config.yaml
n_layer: 16
d_model: 384
n_experts: 32
experts_per_token: 3
d_expert: 240
d_shared_expert: 0
activation: "squared_relu"
moe_layers: [2, 4, 6, 8, 10, 12, 14]
router_score: "sigmoid"
normalize_top_k: true
routed_scale: 1.5
balance_loss: 0.000287
balance_bias: true
router_bias: true
init_std_router: 0.0332
lr_router: 0.000903
vocab_size: 16384
norm: "layernorm"
norm_eps: 1e-07
tie_embeddings: true
optimizer: "muon_variant"
lr: 0.00681
beta1: 0.95
batch_tokens: 65536
seq_len: 1024
train_tokens: 415200000
steps: 6336
dataset: "wikipedia_en"
Below are experts of layer 8 (counted from 0) of a mixture-of-experts language model. Rows are named router (the router's row for the expert), up (a neuron's input weights, with its number) and show model dimensions 0-191. Each number is 128 + 32 x the weight over its row's rms, rounded and kept within 0 to 255.
Before each expert's rows: "comes after" lists some tokens at least twice as common just before its tokens as in all text. This comes from a sample of Wikipedia text that the model never trained on. Tokens count by the router's weight.

# expert 18
comes after: "| ", ".", "–", "201", "200", ":"
router [168 191 170  90 140 134 205 149 121 139 136 179 124  98 125  86 139 191 117 138  82  93 114  70 133 162 111  65 134 159  69 127 128 104 146 157 153 103 139 123 102 116 101 129  65  62 152 164  85 130  63 114 118  89 189 134 101 138 151 132 127  84 112 182 143 110 121  95 163  83 140 118 156  79 100 105 160 148 161 141 107 142 121 165 185  89 126 136  46 151 124 121 130  99  98 167 134  92 159 107  78  92 109 146  99 161 102 157 116 102  72 174 173 160 131 137 165 121 107 155 158 152 107 135 146 169 139 131 125  55 104 128  79 174 131 116 147  96 120 153 123  62 136 117 159 112 159 167  95 164 130  71 137 158 112 114 145 141 143 114 179  73 112 116  81 168  94 161 157 174 169  39 119  92 113 117 151 119 157 175 106 108 128 177  43 132 102 179 132 153 166 100]
up0 [163 181 120  73  98 150  92 137 152 102  83 159 115 121 152 152 163 134 151 184 135 134 152 107 128 136 125 129 130 173  65 139  98 119 139  93 129  95 109 110 133 102 137 148 211 128 206 119  75 160 136 172 128  79 107 130 116 121 139 145 121 138 135 139 104 116 132  90 146 168 125 162 198 127 140 147 115 114  88 122 114 140 198 109 100 128 138 102 141  77 145  61 149 165 140 155 102 130 202 113 109  92 106  93 106 119 136 170 156 118 159 132 165 139 143 141 144 108 162 126 119 177 128 111 134 129  70  90 100 100  83 152  81 130 115 105 106  82 116 114  87  76 190 137 123 135 177 116 107 139  65 122  98 157 149 141 106 110 146 127 137 109 118 165 199  67 164 117 115 133 136 105 145  43 125 134 128 141 100 112  88 108 109 157 135  96 181  89 159 233 151 120]
up1 [184 213 168 115 149 102 135 191  66 144  74 150  93 149 139 182 104 124 109 104 155 135 121  92 110 149 145 105  78  91 101 131  84 109  70 120 133 103 129 116 131  87 155 120 164 134 159 165 130  97 123 164  98 155 130 138 138  77 120 143 145  97 103 133 153 109 157 100 177 111 140 138 115 150  96 105 105 119 140  86 118  77 162  63 110 176 109 185 149 155 116 119 133 119  90  53 117 159 150  89 157 194 134 160 170 151  96 154  94 126 102 192  63 124 110 153  96 125 152  63 125 100 102 136  75 174  84 108 179 172  90  89  97 200 127 175 161 121 134 139 161 130 131  51 176 117 136  98  94 152 137 149 109 148  96 116 149 114 136 118 114 173 162  73  86 146 126 144 172 149  94 135  86 121 130 147 208 133 101 193  99 145 124  95 142 149 124 137 180 173 101 129]
up2 [179 204 168  99 163 133  50 133 195  74 191 136 182 146 153  87 153  98 142 101 123 114 117 148 116 166 179 122 110 116 140 101 119 145 132 126 127  94 131 149 121  76 185  97  62  97 110 163 184 135 144 124 135 196  93 112 110 106 110 178 140 134 178 135 170 206 109 126 119  96 129 126 173  87 146 164 165 145 110 154 131 146 116 112 118 186 124  82 138 105 143 194 195 110 122 105 152 184 115 129 166 131 133 133  99 160  78 153  95 127  91  80  99 158 141 142 145 171 131 123  98  48 157 161 126 154 143 130 114 138 172  97 114  93  49 119 170 161  95 138 171  99  94 137 106 145 154 110  81 141 133  97 161 136 113 154 152 136  87 161  97 119 145  94 123 133 123 103 140 137 119 104 109 129 157 176 112 107 124 161 129 176 155 145 127  52  81  60 158 120 154 138]
up3 [119 145 119 112 193 105 142 134 148 150 111  71 155 161  80 135  85  37  76 148 187 100 155 120 138 166 119 106 139 118  85 160 133 125  91 141 178 155 150 156  99  79 105 102  86 118 123 144 100  87  83  78 133 152  89 145 100 137  56 141  63 103 143 153 130 114 155 141  88 123 104  94 105 149 125 137 123 122 131 173 132 201 158 121 128 152  58  60  86 180 108 187 170  50 140  97  94 119  80 153 148 118 157 120 129 155 150 122  99 155 130 212 166 160 161 115 151 128 154 115 123  91  93 137 158 147 192  89 127 144 170 141 156 126 132 117 154  89 141 114 111 111 154 124 139  70 137 138 217 156 151 132 117 100 113 139 174 118 151 142 121 121  93 117 176 131  76 125 156 113 148 160 109 102 164  90 204 135 101 155 108 140 160 158  88 124  66 136 135  82 133 166]
up4 [113 124 107 121 113 105 136 146 165 102 131 155 122 100 201  71  96 101 134 115 118 186 138 131 133  94  92 153 171 123 194  90 131 148 131  91 149 158 150  77  53  87  75 105 100 133 142 137 136 116 171 141  97 112 137 130  65 108 124 118 143 153 133 154 163 107 149 111 161 166 147 160  75  75 114  68  85 143 182 130 128 125 136 142 115 181 105 144 148 106 134 153 104 119  81 106 110 113 163 171 142 162 116 153 158 148 150 203  92  97 159 145 177  97 140 175 140 137 100 161 217 194 100 101 184 103 128 114 124  99  91 107 114 151  81 181 105 165 143 145 124 104 150 183 124  77 131 156 146  79 144 168 123 136 192  95 165 169 143  94 139  82 129  90  97 103 119 138 110 136 108  49 134  88 116 132 163  64 116 207  87 132 123 146 126 113  82 193  98  86 120 138]
up5 [ 78 164 133  87 134 152  97 104  99 181 104  80 102 116 123 122 180 157 106 126 113  70 132 159 187 175 126 128 126 106 149 105 147 124 135 108  87 114 175 117 119 104 157 146 167  67 116 123 129 124 126 172 104  73 109 119  88 118 167  94 111 169  86 154 151 104 119 132 156 130 112 120  95 119 139 151 138 114 115 152 150  91 116 123 145 142 153 110 140 133 164 151 124 123 115 151 134 169 141 116 127 103 199 106 104 193  89  99 107  50  95  66 155 115 170 126 139 143 110 156 102 127 177 155 101  82 153 143 113 118 140 148 120 149 172 157  77 123 144 153 176 124 116 150  80 137 130 100 158  85 151 219 109  29  97  93 172  73 150 105 121 124 164 137 156 116 174 153 169 175 152 166 121 162  96 149 195 167  61 127 126  76  69 183 120 147 128  86  95  88 131  52]
up6 [ 94 119  81 113  80 155 114 107 135  63 135 141 119 172  93 158 108 124 126 120  85 132 137 116 146 128 150  48  64 135   0 175 106 130 133 139  99 117 118 142 144 123 176 123 125 115 153 132  51 136 144 102  86  74 117 113 101 129 152 138 139 109 129 149  57  64 165 124 119 153 135  78  90 154 151  81 144 115 112 127 177 110  48 172 130 118  77  86 129 127 153 137 103 144 137 148  52 110 121  46 166 169  80 140 134  96 169 155  84 155 154  98  95 140 163 121  96 120 146  87 124 103 152 154 126 171 183 140 151 140 171 132  94 114 119 131  97 155 120 172 117 105 113 132 139  98 131 119 135 165 138 143 118 158 151 163 138 109 107 122 138  93 122 173 110 115 132 122 139  89 135  76 164 167 162 120 149 123 130 142 112 107 141 164 146 163 154 143 119 115 162 130]
up7 [106  88 116  83 126 145 128 157 135 114 101 190 105  93  48  87 133 152 195 137 117 149  87 118  74 100  96 129 144 139 117 173 120 131 101 122  93 118 133 150 161 138 127 118 135  89 158 159 144 116 112 148  91 126 149 135  50 129 200 114 132 105 102 118 183  99  93 168 127  92 148  69 122 130 130  79 133 100  98 149 106  96  73 136 160  93 174 123 143 146 119 145 172 197 103 126 120  95 137 104 130 108 151 154 119 113 116 138 109 124 105 200  52  45  56 100 133  71 122 169 122 188 101 118 113  87 211 153 105  99  86 143  80 131 118 184 128 149 164 151 111 153 134 164 153 111 132 127  80 152 177 105 106 104 117 142  99 104 114 182 133 177 147 167 177 138 154 107  89 176 126 142 107  80 167 155 105  60  94 112 136 155 138 223 115 108 137 121 144  97 127 115]
up8 [137  92 152 133 169 115 147 140 135 209 113 124 203  72 154 133 100 107 117 119  86 101 139  97 123  90 147 181 109 164 143 119 113 126 165 126  99  90 103 125 122 129 125 193 148 156 135 169  96 141 162 134 167 118 183 113 175 147 169 134 130  98 131 161 204 130 121  99 156  99 106 151  44 143 135 149 110 173 101  98 138 123 117 139 164 139 139 161  67 103 170 124 155 116  92  75 121 176 149  52 107  98 160 175 159 101 153 128 100 173 112  87 129 109  98 119 132 151  52 100 147 126 112  81 104 107 110 158 141 100 134 145 131 145 124 152 112 153 132 128 162  81 101 148 102 135 127 158  71 123 127 169 140 143 158 158 186 146 141 119  81  85 203  90  97 115 102 122 123 149 156 101  79 153 176  96 135 124 159 113 134 155 151  73  63 134 122  97 179 123 185  88]
up9 [140 128 125 132 131 168 121 103 139 107 104 134 132 136 114 136 116  88  83 162 107  78 122 171 162 142 144 170 136  86  75 138  93 198 165  83 140 163  98 164 128  96 107  91 122 139 159 176 177 116 119 125 129 120 113 160  90 130 101 147  84 129 138 204  71 110 115 108  89 100 103 155 210  99  92 153 120 185 153 154 122 129  87 112 124 207 147 135 127 131  77 125 162 109  95 159 167 118 123 131 137 152  90  31  39 126 192 144 172 122 111 198 150  90 124 131 116 143 131 135  56 114 118  71 172  83 136  97 126  72 118 129 152 116 119 104 118 118 149 125  77 130 107 143 158  98  52 126 169 109 226 127 121 122 118 109 138 135 144  96  91  96 111  91 179 182 137 181 123 162 120 146 133 197  94 113 200 132 135 188 122 171 109 128  97  69 104 134 149 136 152 159]
up10 [130 111  91 109 139 149 157 161 103 156 131 161 108 161 105 131  67 147 146  83  99 142 145 128 181 161 175  99 142  55 104 100 199 127 115  76  97 148 109 152 134 155 148  86 176 157 117 113  94 108 152 125 159 110  87 144 155  90 154 102 137  62 104 117 140 170 143 136 141 134 130  91  87 120 149 139  87 110 122 136 196 143  72 167 107  78 161 131 155  81 166 152 114 160 139 137 111 149 176 145 160  71  99 159 118 123 171 167 140 225 122 160 110  73 147 140  93 181 132 112 145 111 138  93 117 106 165 187 140 174  98 151 158 114 153 117 120 141 139  83 202 154 110  98 175 139 103 102 191  87 144 122 133 127 130 146 142 121 142 176 126 131 110 125 146 163 127 116 180  62  71 143 168 160 184 105 180 130 165 185  68  70 136 110 125 175 142  71 160 155 141 172]
up11 [ 67  95  89 147 137 141 136 115 140 114 116 139 119  59 118 155 154 162 131 104 130 112 147 145 159  92 196 118 118 160 122 149 171  86 153 122 103 145 103 120 149 137 134 183 130 147 134  58 152 139 105 110 154 170 172 127 100 149 156 144 133 174 139 119 134 128  88 130 127 134 167 159 102 192 111 170 110 146 116 167 108  61 133  67 159 127 101  73 104  37 135  71  94 132 140  98 151  89  53 142 173 163  97 141 142 130 141 131 114 101  89  69 186  80 114 170 100 168 142 102 179 145 114 125 116 180  95  76 149 104  87  86 125 164 138 160 192 125  44 122 123 143 149 107 119 118 149 193 139 168 134 151 112 131 109 117  67 127 135 147 112 162 162 121 116 102  87 186 128 130 107  74  81  93 195  87  80 123 143 123  92  95 116 108 110 175 162 116  88  71 176 105]
up12 [152 172 167 137 116 114 170  91  96 152  97 152 122 154 115 135 128 153 152  99 100  92  72 119 108 167  82 140 119 151 164 105  81  84  96 109  72 101 122 173 190 101 130 184 172 123 138 130 113 106 153 166 132 160  85 165 156 143 135  84 129 113 160 143 123 127 147 211 120  83 162 104 109 146  92 100  70 189 160 140 117 126  90  96  99 133 161 161 111 144  98  88 117 128  63  77  85 126 142 108 180 161 135 146  87 121 108  98 135 125 149 144 102 169  67 130 113  75  79  42 103 100 124 143 123 172 147  74 150 120 125 171 135  75 110 121 165 109  52 192 104 116 111 154 135 161 150  83 166 154 109 148  86 121  62 146  91 147 156 140 105 144 164 154 119  80 106 133 124 143 159 158 140 101 167 103 127 129 141 109 138 151  89 105 116 134  76 118 134 133  80 151]
up13 [102 142 151 128 147 126 157 103 179 161 112 113 141  78  60 125 137 109  98 123 175 156 140  77  94  75 138  90 163 144  83  98 112  94 161 153  52  82 177 121 165 127 155 159 149 138 193  64 152 165 129 160 133 197 118 156  97 146 139 151 114 102  83 128 120  94 102  26 133 179  53 122  91 113 119  90 136 159 188 117 164  85 145 140 145 151 121 161 106 121 174  84 128 117 176 151 131 151 148 149 140 166 123 169  75  91  95 132 175 135  46 143 156 190 171 161 117  71 139  95  97  70 117 133 160 113 101  86 166 143 110 150 116 121 141 193 105 176  95 129 124 152 146 158 114  82 164 147 135 119  88  91  98 130 116 180  81 140 112  88  84 128 153 109 147  98 115  83 140 169 141 133 139  78 120 129 115 132 143  74 141 194 154  94 122  64  74 116 177 156 117 161]
up14 [104  69  95  88 197 140 108  89 118 144 111 146 111 146 147 147 111 102 146 117 108 115 123 150 112 176 183 142 134 133 126  93 168 130  96 204 118  94 154 119 151 137 185  79 127  83 133  33 152 165 149 111 188 191 123  76  68 123 164  78  97 143 101  97  98 122 144 136 145 138 126 144 116 156 119 142 144 114 193  91 123 145 126  98 135 101 167 134 143 171  97 137  93 170 148 149 161  99 143 154  79 131 132  79 118 100 114 154 119 123 105 133 110 143 134  94 155 171  96 112  76 150  43 172  79 193 127  97 120 125  79 162 142 140 134  77  84 137 135 128 126  62 147 162 147 132 158 162 103  93 170 133 116 152 125 113 126 139  66 114  75 168  50 135 145  60 132 117 158 208 104  82  80  97 191 124 113 158 128 110 165 122 180 212 148  76 129 153 118  93 140 104]
up15 [139 111 160 187 144 156  56 129 132 183 117 100 143 144 128 151 107 148 135 128  90 145 121  84 123 105 151 144 115 114 153 140 100 142 176 111 134 139  87 139  94 125 127 138 133 169 148  75  98 166 132 133 125 149 164 174 125 128 101 110 182  91 129 175  82 124 144 107 124  89 140 151  83 173 164 111 144 166 172 132 135 121 100  98 102 141  74 112  91 197 112 128  78  78  87  42 124 118 184 105 151 166 114  99 123 131 120 135 120 147  94 135 123 136 192  96 125 146 141 122 159 174 109 162 137 162 180  78 161  86  73  89  99 141 135  90 171 131 134 100 132  68 114 141 210  94 182 114  94 166 144 167 107 142 119 191 130 156 125 110 114  46 149 138  74 148  72  43 142 121 191 171  93 133 108 106 106 144  57 122 120 101  96 106 183 202 195 151 133 144 106 193]